From a checkpoint of a small mixture-of-experts model trained on Wikipedia.
Size: 10 layers, 57M parameters.
Below are experts of layer 7 (counted from 0) of a mixture-of-experts language model. Rows are named router (the router's row for the expert), up (a neuron's input weights, with its number), down (a neuron's output weights, with its number) and show model dimensions 192-255. Each number is 500 + 40 x the weight over its row's rms, rounded and kept within 0 to 999. Numbers have three digits each.
Before each expert's rows: a language model's description of what the expert responds to; "mostly gets" lists some tokens that are sent to it at least half of the time. This comes from a sample of Wikipedia text that the model never trained on.

# expert 6
It responds to: Tables and infobox fields. Table cell separators, figures and field labels in election results, infoboxes and census statistics, such as Votes, Coordinates, Total.
mostly gets: "Coordinates", "Genus", "Votes ", "Total", "MF ", "—; "
router:527486459451492513500471480519475442552518470504553501420480527469555441558573563553496468449518539517483475479465491519484516485488479540533506521481412521415559428461483503535411531535459479
up0:571515521514507487477526517526480507534481429487447424473493450562488544496489487466511460477533523607483536477565477574539528532502480451479533495514461476534532574543499441523527563531485454
down0:471553519500477495513481519504519473562505501520463501528520492512485507455522531483531458519486476469511520496501527483560523478536445566515532515595490486484458489500493558550441521527453489
up1:486553478492532507493440483532531466555508416599538440516497564533431439450494505453512497531458522495460551530468499459454519551440519511441448486518479509433476541525521472486443505514511536
down1:545508528522499517519514457457517459559471511570510568431531482507489410526453503476473481527517496467558483479481472504514546492548445524435503526539516591500505485505485547522449423578540415
up2:453522529479473487550513421530525507426478455488598517481498438533540500533539493511518467499489501497503520494579551503504482449458411565492433484462538501550543483494483559507520516539365490
down2:459507529534510472501507481482546574486497443496531508462508403528569484495491512581463460528458481520497507528549415475521487557478483505491499498508560479504550510533460560469463517462586494
up3:483510463526479450492508500513520408439511537505449487494528483485483583525503507580444434569545453533532549505462489485595498573473463543506587610505482460426504510499462509551509481512521482
down3:524538563430471504594502535501472524533444513460530528526496477518500510533534442434520498490501497500526445529503575465467514444504519530500600481493495533496597443617509490470485502477391511
up4:418506488542478489471561509501505498567464468525512444437505520484455498467522579424549550479578499494479479463471513495518544473545459466522437511450450479475514549503524538503583528466538548
down4:502441530536483524529533515459450499482470556545471477551490569475516506507579524525518415450481514503438532496493469504562461499510480479453471550474499471475528503486523504458464534448494465
up5:484519468420478464485432459511558463524506541453515562545498508505506515504540529549481448508505537497468496480529487539391448521511437528459483514528573535549561446543493474442496548478542442
down5:503463576505489543418476442467406510524475474442432478489449462550556524519505485495505522554561520476473574450451557462498486467525556505512461479476503456399477504525541486524528443474477485
up6:524513506501502520508506398517508503514549437567493475435458573498481519464500512494511564560505454507507477447458495538468485527473508462526530530397424505515416447414523522494542520494530455
down6:469479507469557442532495498498554548439471480428467466501531514525508542406497584533534474499412438510539514471439508442469527470550467529540451516450533410515487403441497494529483514526461552
up7:493541493520493459508522447527516514511526567469534508485501499507507534505513491586436472508476517566470500484481470456551539508452457532463401524532493562514471429457456564494548514446561506
down7:553528513560519523496490483456548501479537542441475573459440557492520462508469453484420440516527549491466563461447448466477417499456471532459535454520455505484550522474470552517494514517518444
up8:460513512492497509479467496485536525452520506424535588532473479544495515518493564484487504578512475548503496465491534596494565570484477580525483545540522497555476427574527521485425491456507508
down8:428560506540536527588426569480470494490437544532482486507545531521488550432547461455526464494474462526506514524449435538521469483481480477515467608435512533535516509480501559486528566509489544
up9:499545531531535499458486475447449455560494511551528518480481475473479481512494508464442459488510556472514537470474515505545506454502494474427542519489455475470520555446436452554492521524499508
down9:560581487419524480482476542526493493516521598488531473470509482491516534505498454431495473490523524529477483457464457454539533566483551550479462463576548534506495494544449505435486546551473518
up10:526515419575483530546494458481509389533499420498463471506452537517448543549475603484483514610531480492573475516474493548495559486543433497517493442533450491421441479444437460427436519555455453
down10:502501476545499487494559495485530478512448515531473487520496495463551450496498469411505479485540473529461453569509551511467495462512422515538531520461489533584563554530478506564526532533521539
up11:508419486489520531467455464453511411530571532578456416535504541442521534455518473527470489500514546478507504544470485459539530516551537525524525465495530474564533519515426532464486495458513522
down11:450529537554457499532458506540493444510433467527472475469496498594476545462514506527483508564427535519523473486522523488459514564467488493487539487541542520515498498556473523464517493539503438
up12:526480575529490506544527538520416440473428457391594538588476497424525421529558502477437525487567523440436494533515538488447575490512580566480489523482470457571465504480507531528523412463518480
down12:493528484527524473458453431572466458484453469536557502602461490499506489458576545529505505508480490500555507421513513550483542423500544430465479507587521506546454546504466498459490512456537491
up13:477446481514500496467553462495537497539496605530523526488503406472519528481543483486457465519576468502449483534564484519473577497417561555490548507508539531550512505536506461451493469474537449
down13:559512479497550576525483540422502473483480527520510470508436444552525448514546537509441510500571487405474522437451485481600522462445453517479428496469428512473565568473467500537514442548480552
up14:585552518445519548497528538484475585448521553548484494498515494422515567432460541555480498524435512466494487501515480488423455438562469512525482498447581523425514520494487494557460446437532454
down14:383530547494465487554426526449453474540538459530471521453504489544523477524471543548513544533534537539487503473513525485507507499500500479462472484477488492416462541472435535537493547466589485
up15:453427457519538479512448532428454535529549501469503454470448523458543537509499479494538470470515505566508479474491515463487535591456454523436451537544473390464499530606529517463387464484485515
down15:492494542453540487523542409496430519549547490508448487464491528530455528486522514513493474501476453520472566487560517465479491479467518488546402451501504497597577516478499469552514617510523538
up16:533535515541515534439497500468568546441533515505425531513511522505511551584484470437437518560467483506422451505445519500438548490488500468568498550497463543454431507483561616468540514497537502
down16:493507597528445486501539485421470475451510485438515533556488479455561586543483442545521490545484493584488518466557488511472504472457488469505483440567494481479439472531564469515413443462513506
up17:496582490577514521527501568442474524540546466501486467502508527469526498515537437544528552494526560494504501459480507489512448507467475475665506514468562570453512491461511449556411478445437503
down17:513519468437544531528572514542517489544503514494603534505512498545519529459483520450585566482505531481484479458429487545474518482476503446542480420544475495585499559445525539437445516504481552
up18:549534525559457488483512533525487458515493478541505474406506521525550532456490481480486529520482520460519503568542497553539502484432505589522477494497516551528540487479457576514443476424470457
down18:458486536487538560471500591541454516460526495503521549477535428520509479581525435506504508481474513457528533524482513481540489519483496522434358540515516466521511413529563547471462476535492415
up19:597512535536514477503502489525516504442428508526493479458467552455569477501497516437455540449501507605440564579520512427458503552505471482553445570513553544482471524557496467486498487523503499
down19:440511488508545473527518498533460522499508418434459465544489519559482555514536457434429470511535491535500429527495570506495491454426475498499444515538411530455489468438544426507492414477478437
up20:568426445483448477506543439476457507539538449473500463525568478507489503477533464498436486519513484486532457431495446479478507515490507468507448542491481484512536505517448506463527494424492421
down20:527511522561515527456491533486538490449574504529475495475489555453533583502498530524454491492539511509516591481429480483460450468445523446444558551431484509538484505502458469535613511484535513
up21:495494515504482541591476543524455522435488424545543466518533550468498473458540603472455466496479515514504519472552508512465562507529481505463508500512533490530485488486566448530542473491527435
down21:421488445470472501550491569514492468442453479509579492511494566468520587423436513493542463524421496515474444531438485441516472537500509561467533513455466479493511501467509517576490497537540478
up22:495494448527530530476535529525445474532495528540492460524524504503544575514491547490439464479462654463470458551582548509488564488366482477502462519509434529436486473531468549452494476471475546
down22:516479455506489530522541549515479524584488480500541474463556552491486509546385520527536515523524469491556558520484524401484495557514473478468539490454517606566542401493517560546513546462533463
up23:502546498545517504505505389485537495566501545458523547537509499460454454510527500539511496522499500529545461566518500476459510513539517470518537458503486555547460535547515554577486442461528482
down23:492496486488447511531510411513530547545458542532538470478521548536508534517518489523498529472526535396501465498522425519480508549505523518505509571485453478520471535509521436501493504449507428
up24:469490448515569480572506475525519517550490453564528467496457550432418515528491526538419424577477463527484487495433449519434489460460495469510475512457529472542522489575429441476463489531480531
down24:498608508492519556580539494507522515519521492498450532530480513458419444529536497497504455534459440496519507455490463506509513486501475496549540534566528459540498604481523496520472571445512462
up25:448468515464431404530475507473508499513495434467483483428488538466541486520544438509469552532493514523508476482528437525557503519465488483528529534508473442503481533553397535526479439445546496
down25:515461538503590451540489532455495508516496499469485409440502450444512538455514511474537510487504421439476519477480564527495482503567558455518481520488540588494541544533570417516542484499484566
up26:539494537405408512502503485484517501497458477461522418480512564503564431488546488433520498520434511525485442474502440575564549444499530509567565483531488544511460479508499452520544463550529508
down26:516433534552529469563477488471475592478493533516562514528397524549441501557485487518523468480504487552514468519548484436570537554451501457462566544451458485497473572506409508528526475501471548
up27:596535544495500523505443497527566500542511473501435477515525487539483565524450501571471459483547530481461518461574457502490398500524543482539490517503436481457530451479461508440502515482496484
down27:534561471457466585532552526452474439446515528508557479507574499509536556498514448494524557503511459488540460495461568413447494534495448597521513592483465485588453447475498469456584438525590451
up28:515535454465492519536503518463515503451503538508457456487517441462488456477485506505478521470473483503528598456486549511432493532545501528499448522507526477482484495529458516474497424623466564
down28:490483510498539504551503490493551435511500453479569553441520473429476490477501518432497500483546495458493498469530495453480548443542538474466491487510499467493525501563400448510526533545480499
up29:461503546499549524503496442500459524547461521503501505517466527418483526510531524477540460575460592485459528481539497480464544474567506544497463508505458535494448531568442429528546455488467540
down29:475411484561454470479495490510509567550486502505508507515481471436510529491456543518460522572572525474486540508520469527504488517502462482510445512547491503517474508502471493485527537441558506
up30:588511485417475512462495497399503477551476522514499533446561516483564530493506563451462474500536474482539559523498552524465560538585458440462475531501507510509592492521524454516527469516473491
down30:500477462482520510504500518575553490509532479477473491519526520489448446497525514547517512534478480485526441485525518472348473540508523562486497474435525572543439476478492445393503518468572423
up31:491456479458443452432474490441517551477481514540550452500507486591444478473453492453479478521439570554558526483544415430479509490437578548507540457459494498518492463505545470473556532530468476
down31:544490525455505501508541533529507543526453504362629505451472447476444545499536508504446393490423458459542466513485503487503484518460432513426479512560441535533493480525459465522549479533404515
up32:549504504513511463484520490572488508473423521451567470504466475394480402480530501569558503491510499416457461497513530501525494520478453476482509495511470501481484448505509509485545492399534486
down32:458476524573540534545485503545434464447523442514533471532450538460486514457552472529493492529505487488493527453482430526509470469461504499514523502479480438551494497525480464510569539425506511
up33:463543460484479493523483477491486528551556460537507544512492484563531544501456499557504514485489532436535331487506485500546524447525484499551547520499487515501541467483586416470419502437511472
down33:518503495517458528452496555503480493588529452470462530518472440529499528500446500534512476554473510565524476523482476498498394492550491543465511485481482522499439488523506487520478502465510505
up34:515555509521494454529513498526500515551497485433596537536421508461460534525526537482569508411513560486505503481500476523447529444533462482516512540456448488509514489459487485472451478507535483
down34:511460451466444509537485591532515491510421478500549500513540510438495492481468540513521477557481463497461451452501446470493474547558476453455541582512522575516477456508477452508480466503488496
up35:555518452465426474492534483518402510513483462536549465569477550496615522420570528507405464475557484568529494457422503505407428455515498507446506564522523478526396534440504496518535549596470556
down35:501548536520416508570489455481556536544490495506482502539501550503498528469471543445518496469507551473528428511488478451469516517541495502461473469542514567477483521495575464503521479510513546
up36:477457525510511490477515443544530453481466440442535463467571528496467540479465522464540512508508522482554485497557452498537460479518416513530493511498611456544490505462499549478489449460496538
down36:515507511515480467442541506488470545504413561507501487538532500510486524504457460549487519552528443450531524475517455526497498455488500546495497499486509503525509488478557524488464421419483451
up37:464513487507505444457553495441505495542462533492478464509503549522510476401536476548473419443435544486542503455499499515496544467410498524455548495454551415490479460517582470496502489503584517
down37:511489565570505438562529531446493517546484445460547527505490506597526485551447451565410536447441430492459418453467467471508538472525494496481517561482504472479534443488503486495513485556546485
up38:567540460488554472541470464487497518510524501527478457526486509553560490470541585502520547514504537522506466426505509593525478477512526485485471553474513475542514451530522479503554456475496492
down38:442540558506463540546522432552511470445524483531545497487577528532404499488561471443475510514506560539460526525477458507445536477527502542496509510535526536476611476532467509445499485559518522
up39:524525464498558491546472524532538476515486432490518496509492510446549501452522528626514504522564526499442451500433474468502505521530463522502495501463475539532523451616506502489516511463459422
down39:490497514488480476448624581485471509518532559475533518515505492446425543522561531503448512514568528440541563515519508567453477479495513506488492524508512486478530507486456465560565458520466467
up40:494493435535478489459557430469453544533510449578420491517488457504489423484529517460483511474486455515524525493500543555492492532512468521458512500478499431439539466505501451512491429496515578
down40:500499585505447517496520448519525505512502444571494509483580437508484548510489525496507535502511545503548505502455462478528443562518521577611489581508495602464509526528476456512535566464458514
up41:518482444499528510579477506515461481471514549528452545434468569576417565511526459511598532493435485496480473475555524520576495542454495482479461478509498491460464540559475524387525517593456431
down41:551467456523449491454500560481575530498604475464488460492430480520528523545524521464509536483510527513548442564564542519455494504536558532483453422476479503437493492461565458432476574518549463
up42:577528462382443509533513507531555561485555502521427565460465532502550549515549507429457418484500532529490541506536506475458503434490456547500433509421486523474486485518457484523492524541469461
down42:490576504491634540502507477421520560447476551500431525488518520430480521503526497536444474515561596529480459501539502447548495501551548428504490462506499473509459571517479480473522461514571520
up43:505531504460516427497464547503468498526430537479444561420418489552497436504502492453499543547534553535387505441500542553542610423472452449486432522475533513474519442499494522505463495513500533
down43:515501482478495450506480479512433541423563497557500464543492511463524470467500533529481452561496552471488491494549544531502453494502462511501536521500552485451457526495520481468532516505522471
up44:481467457487439446494422541496517531528529527537634429405473477549483438449458506465540566448499456512505439481486510572476544518579459500446505465528517521516478504454499459506447438404447521
down44:489445450487405455494572459507533473510501528532450510473469453484471482568508351444504520482437512496457526507474508509484514458488543463554524483545545516574577509419505499486502510547525520
up45:514507490516464468435465498490503488546464459496494570503489484498557509503436493494505446479453426423484508522481512452411511473470521531496505580441555533516442573533534496550496484540529522
down45:561481436569467504422496503433457539426534487475564486498483565449515394463488573473495485502489449538524559572423479500418480538571537533493521499519448544432525505492485457521476493465545456
up46:495497417525351439475527473476490536509453537505505535475485485459458546498519629572419597475478499529471450472604512538595474385509486492439489519513517479490483500373506544524493551461468485
down46:490484529412515499502503489555555614501452469565515428419518498556476467514488507483514449550571537531517515501576480415474450483527439507495537510551550543443417479482517549461447505504563481
up47:494443523514469493547547506527452478567505536423497569548513531436550490572500562533524446544509579555489538576393470479462443549457537469462511456471489488487508470543445506429464489514535516
down47:530504569530455461519566489522529485519520503490550523445495449479531495521503510509474536438435519450502481517547495475554471485562494497543453423504540503528541452514535521538463437524518496
up48:544523571467495532414434490499458462413492500466487527503537475539547480527440474445513530453461514527416448499458533433537377492535506492541395464438489503510591516490510444499475473483564542
down48:491479508531492519515483497460520508528543508458489453563486440539501492539546541497456486555499495487503442486451550428517521451469474483522507617417503533511487506412476505561471490555599553